Weights of a small mixture-of-experts language model, trained from scratch on English Wikipedia: 9 layers, vocabulary 12677.
Below are experts of layer 6 (counted from 0) of a mixture-of-experts language model. Rows are named router (the router's row for the expert), gate (a neuron's input weights, with its number), up (a neuron's input weights, with its number), down (a neuron's output weights, with its number) and show model dimensions 0-255. Each number is 500 + 50 x the weight over its row's rms, rounded and kept within 0 to 999. Numbers have three digits each.
Before each expert's rows: a language model's description of what the expert responds to. This comes from a sample of Wikipedia text that the model never trained on.

# expert 11
Description: Proper name pieces
router:469494598582520579470486491504543478451473532445552539588494470539502441513556410462518469498490491517369528470479513566568503423386396508467541515441511526513462401445413425476505461498517413519494516482488541542512416494577462537512562468492500459474574531538404495507483455486431528514487483500518427543485507467508459499463535549563424483560451469513491532567461620514478551500306476480522511527432488521487501407534474424494516496501466564606527496530508395474466529556504450483598448513433496537496486565480577547544507483486569503556648484588475510543594435472425501535511452535535479405450522445516512479394445468553535543485457387528456547457598487536508533574504520481437497470505462516580484505497614457572435523469423507437572501491468635555443519505542498
gate1:527561536535475442445425494376574490468564533492461496527554456573518406501509555511512549487594570499527387551426498520513548399490472450543526494478486511444487443515426440435519412492504479518531528489548525572499411462489495584547505470540474448443584443486545477531426464440480571490503614527464470534502483402563501495487575503553554475500562478474466480521457552479534513487510362447486567440483582522518475437547446454622467464462538492496463509526386571442517496493539556569535480542553476511461559483445507456497499424453518525548555500568525562491610436504608514488477551604579577431441526583407436566553532523410523520485433509517582471396561483466533472475472495487474482493393533465514555490517407439544510595441444478453597447569505451481437483475494566
up1:466500571580536391480444533443532472560501496448454506393595440575555440471458492501507538480537524517454384598460460502549516434390485462513512447500479442517493430549440415459525492428475501454498503526561518485510397517476509576549508474484528432518553525559559499501416537473482521529474639490417511509551470467580430492452539559564518456478552499449496556501453565410458487483480448457471519413510577485597515471500472461589459428502459483483481581486422504401468533506526528538527479519463538547568523468458485430473486474443472545531569524557504540482583373472535475506511510575582580425416508551395398534545478494462493485473449516563647475493553483587530457568554454525478502432423522468471468513462446426564472586422443489442585458540446505465450514486444573
down1:444455499447537496522459503568575498390493507444411492612538522512415515449557504504531469496550466441388544554484433453423608574486484552468507484518465576439585546507451525431532474478553480485497521458493595615530515574499556536524547469413534530546460564549623598458560506477527515465427538458485545522501552573474519546499532536358442446586466424516472500436470398514499477454575641485420555493481455495529500579458569488523495471506458506447468481447525443527421386574446519514462461558461546480451505448473441521491444516491452461442566409439451534495510473540501447502546552503546548614481553514547543519495439517434555509467524527499577553483493449492420494586453489476528467436557509462497442464458515489451486494595584497473620459545531509471605443476524518
gate2:462487586507452527407543578507448456543464543578500426498538451518474485482532444483448487498624461464495451613508460485522580576526534498506500521440485496441480511503507425480577514576611476560509404436451619455579440531405571619601472541454522496421496486515479541437494474552484502403461557485582507490423505477494549499562425553549549564479483483474470492550419445543492498494519445558487486492474503538545540533458560473470538553572531463510474569583495577506424461520529515540488404476629594551611524495511549513543475398520515447409453375493507570566498510507513557586465536460536530486552549463533534416496471582558431546505495415459481429425498434587548461482489455489467483506569450437477514490544525569481524550554498568491553561532463519446578435516469555
up2:427540604476490501436551582509466503607456535613536463513506421515530493446490522462420540495548383503509469599517492470506598613568480491537507499432478471370451513521481452458525535532586415579493477436530534508544429462446575586586456512422495486516533518512520526444450489488520516427448565458598513501482512453483526502516398535574550588468503568472432517528448419490488432495494444510450486540497511514474521601484499520466546528555511434488441557504464473514464452463470550578495389481603582486587498457465507493452475414508476488447463444470511608545516516454512613496482478483539584477559552469545519413516477557523474587500481456503491453461450424520590476464539389488470521497543490387497506444491540544540548504529545565457581558537481511404565392489422567
down2:532473492408586508518607472464566544476455501428529533557466434434493589460505468553575511534449425512433430452574489460477580554682473465550437459490449501480539405489605412495559535461439487502509481520512602544433605475406532440530435516556446534511455488544467432423479533557504524452483494448604445413531475535460466516488438504573498603466483486537416457495492426526438476488508433541501557517529503461519543493502478476523633478541420452491484500478508435522476543500444421465503441527477582431554502516480475458498497489512604566551577452576541411445529535577467538566445488540421492498502524502447641503489468439538478557488531502445497579524496504405533484525500497479486376489542520453516527486515459455526592542511541415447575431499429477474519439479490551

# expert 2
Description: Common nouns and demonyms
router:584539582515465527507434462442473461460505523499526548515574490520560464494572415416534409590498534503395546496463438584535555506487483441488563425488422451544471420494533419454482453483484516509486456449528527566511481553553526557508530384462527454467598481518507555443450463513511459528504590466461419512565472529538560520500495499558487355459464475430487548594563619443509500445404436492551603476436507482511509416445474470560482496494463484497464465517470456417442536606528507467501486534448553563440494532461503513481500441464589479479573429503465512514485472477539480521505464536587484430438502565570470526497510383546543568432517448503462537484588559497502493614442506422536516400482484430471447508452593486547448531498447484464518428553360582450473580513588555
gate2:528484619492404579527560576522548542460459496504514553508527518519496472481520492561357521516485439496410505525477455533562522450575528403504549408516558407484532481518522483469504496496493581524536476589458507468489488522509491543479514518452460475540552468403538560600460514512455468477467465531512481510490519500474530427514393488506479512457498442454418508464460514513529528403471411514479544521435519375481534538486534512555481492468468572448461436571467486571538405492593425611528421507479510451554474545493453486470449476466553512502510475494617473459511518434585503540506499492539505526432530501510598430482572423411537438551545441451540525354567469541518455439435482448578491577325552542467567495502543475536542589490520612506542396471597549441510541465579502
up2:530508597475362560451529558572541509457445519621502501563492480539475493501546498549396505551428403478405476574438461548549480460605529450529547439499485530460512512556517466447536482506547555533523465529481410437489511490479524533491518471496452465491467470400561503558401502475444435486482504526565481509540500563452527463446424535527553497418530404480408524466436531425563499410479463541486506515462499384528502525534558559552480512472458504421452413608470451539501454494556483584508418443479475458493457496492500472437392510455575486489485541479600435502495555485528475494496510471464532490438546470500515466529596424387441494491566483502521554364580518525458447512486517399497548520355476537474601464400518503521547570483538591447507432505571558462421524490571522
down2:573503513412542442487498558533447457485431489464539415485489485459470496469500517557415452448470464581572483564422493502474453566412477521438481494490601537489445469472449583455533475432510584540565525481536491496481491461475596608655512617507483515540415459446513378540479508485526519444398431525464439522571516451524556489515432512487523453490408575358517427504551519478538516500499482464424498518489561483503506488537511519596450466465460559502463546480443504423526430453523449523502562536486540518433457542506398570500510499387486518513482569571554482556474414396525509515499450608540525551446526509475498493489518494531407425552550477624426435457474565424456497460487483513406530488585504574543458448456504514560477424565512535494476502498571492435599536422480473
gate3:551464614538532442440594569441483480451497536565608506581425508527472497464489591452564501424587505529528550522476479489474546517571489522563470498501562504656495525502452511530512456565564504533479531408394456510551483511510568497528377555514542535547485480511500485468497450488557565519478497484420455592436491522557490579465456515502513601476470453487524542476516482433561513488507385418486513503482571407600521521529474473541578449474590596462521600371427383456550522478467518429491492528497451551521504548549514539450546539456493483559501521554541450525504466478566572557388562467481526468464453552485506482440441489490387547497621468365456446518402522510479459498487453567497489565516478498505488524508586438484494499554479531494467528440396556428537508462465512
up3:508498569523494450444577587422455476453495526568540525492413490512482502491520583441494510411586547555549573556492530439478495531558497511596460438482534517577522541484482544509504516585601513535531543429380470503515523520494595533511374489498572516541541488556510423544526412482611594543470488463479442621446456534554546589442474450468498629473492447505528564466530461484506477500499413430483553516496557393563515587533449480531573454492564547435478538354455346433542470477454488487473509525530419577520520533543524498448561555448461460600519518537521462531507465466561576546421539535528563462478463585478513546459483493480460551462609496348452483528444487499476463467483445563458461583494500516486506520492579449491529496516481546521486526462462494465544449470458496
down3:548471548502592589440495481527508502518543463548461425471436505422456487520425597506447559474482417416566593511484532412552499623469420511622475526426473579527478498493496533515530499480530532455508556538518461573487547532531573619504468480524492498496450570510436505472619510522430461505489464420452528515398495574609479518488470451556524468515520535510445463499517506553424436426492547550558551420478567423524561567550482524441546463573490452480525490539431427620534478587460433539466456542416467495471516595413474537465399480504526503519482396537535516462449532448478479524466473449521525586538476458467470468547538448606547467500533541504529520578524568464590584529470615509510496523510531562539536482461488520511492475535543555514524505507511614423474500628607468

# expert 1
Description: Inner word fragments
router:557561529557597424472453472518492520573507527401499569526635463507414447514500493492513520558554457487478471438427465515528458438397540508457539446466463491515469479545473454443559450480407492564473502421532526578552470492583514450573503443498397430476554460514502547551410481462496501475459535463469449522617484478559513470495560544535440392477479488452477561507487461490501475529420449491541553490513516613482487431397471467540567457518387495502478523467481425443482530553554524495477540559490566530446513560444473509554497503498539501521560374570507465546530448532587510524475493532523498476434483497509473502479448398541568483331542462523542471471545542510440536603512484458583536465509419502503485493513493469528421573394434462513466448641380479524443509498568625
gate0:519423479609442512393600458451487498496524509459523616565456443536535531440484556489393546551417399474557486479401475490513509500541635581508456495475475489506530440468504490472611564488444516461473521567477498459558601527451479426448531499557527596500518477569495554441469399505507568574460475479512539509415513560508560534517492486514568496524529428458566548511543454546527483492554462494421554483460520574477576480414418529506535398473506396510302467553537540518485488513635552501507458608464504435527516516504530496537558419480432574547503579548494499462533429452485547497459437511488400472508465517494436501542492549552531511473452481496538501498527458488452506472477524474469489554422428583443543469565582469482513478489518446576498409452582423466532487486532475
up0:491449514598467531397618432461523541444514478474501621478426444543548491412507563506437538552412416456518461453432479499549514463525592522518438524422481522475511409449482445472614511527461518481482537554481539515563574516459541407465534490515527547504524489547435596448434374464468538603449495465475560503503514543514527527464485471526543488502495389498521580500584436583568497496533457471481523496514546558481570505484414483540540455484445442537286503557483484546453431529655512534547492613477483454500529526469480464510536447455458597566517564558519521558566430482478521483461445554479476452453402518450458507435532541531539514471484436487520514501536475498517465439448488461471490507401401582523545485553585443536524474505512418508535450500528433491528551531537505
down0:565453456509506496491461552481478418508518421612393518451559596522456398521511526473498536512509500441549548482470559535576541501563531477563438570447572527403482419420499508616534439529571477478489476548513428528482435402523517530536504507534529425424579544552533477520501508544483501539511505442478585481426569531495463563561576597451497506537479504497514598497489580565589471495537564453442568490464522564484368515481381520581538566532472525462516496494493413429492453473532415516502479510470510446513526462468406497357450539483442470565469532504505472465459575450544582454447506451456510545451484433484548482495487497545462533493432488504512457412389561475457585511555487491550526511524445536525356568484508627543537606466522553494497528548480482498546549415456513
gate1:489528502585509437544458505478491499551598523555475555497527456530479468570533545379578472443486536522465527519476497415525465468466586523456475464467483446466522511535531504542467483504456477499559562532433508559548468421521554393484603423551487479532511569536460472514566506534588525450497510461483445515475487389583448507448572455506476541388536491455577557484421462454471538562543473532472443464643479424503472383588518515510488444455444494488489561537404524552505498584538494463567411541395458428587438569479598459584482557482451513419508520496504481543529443528506511451409510498559458486494510509434450438343518507551525490514577473449506444529482545546538507384536500594478503504508510503449442545536616477519499561441429570494584371487446515525521528537486444
up1:468502520633538434562505494469485483582592551545519498547538491516518482505548530441526463521447527504478520616401490511515449471524516476509454455513511384425539494588508479534525455528512499531563527488495513531492442487463531438526536440484484470561504544557451506524579495520592559481493561479461410494520481466558491507443609443496494503401531504501581504507481538465501585499541484540527430424596534442495519473548484522554527402466503531504461560541428535580487525628529528419516400572381504369593435571480551475506505538482415473459567468498514538516537403505525451428426483507529508539489532526431487473371529494510470425523632519404498465521478536517552515349583527592432478523412514488453480521567582461502487554482441567491561394552465490483570500524531425
down1:501483533599540529473543443543557502501524520489593544467486549422494448520404439349472526538491512611488417533478488467435546539530464517485447572626517469553561537520473560505472521483488519524534421481468597567559569492477460431595521468438594566464463544569492476482491515531491525464490471448470465542469496533428468571482544473506532484518461601449431428572584462465416559571450453399477508531583477432511500460520491492513588468436502530487573471451433478459490440524451472531517532540454498478532385468456502539553480488602497429469558488481416481611454425461451514562476493572512543490518499484494440512400465477501454514464679508435570419542532549431591594547570425576524520498503553522540443521503584565442478412474501525485489507566546504561496526541510506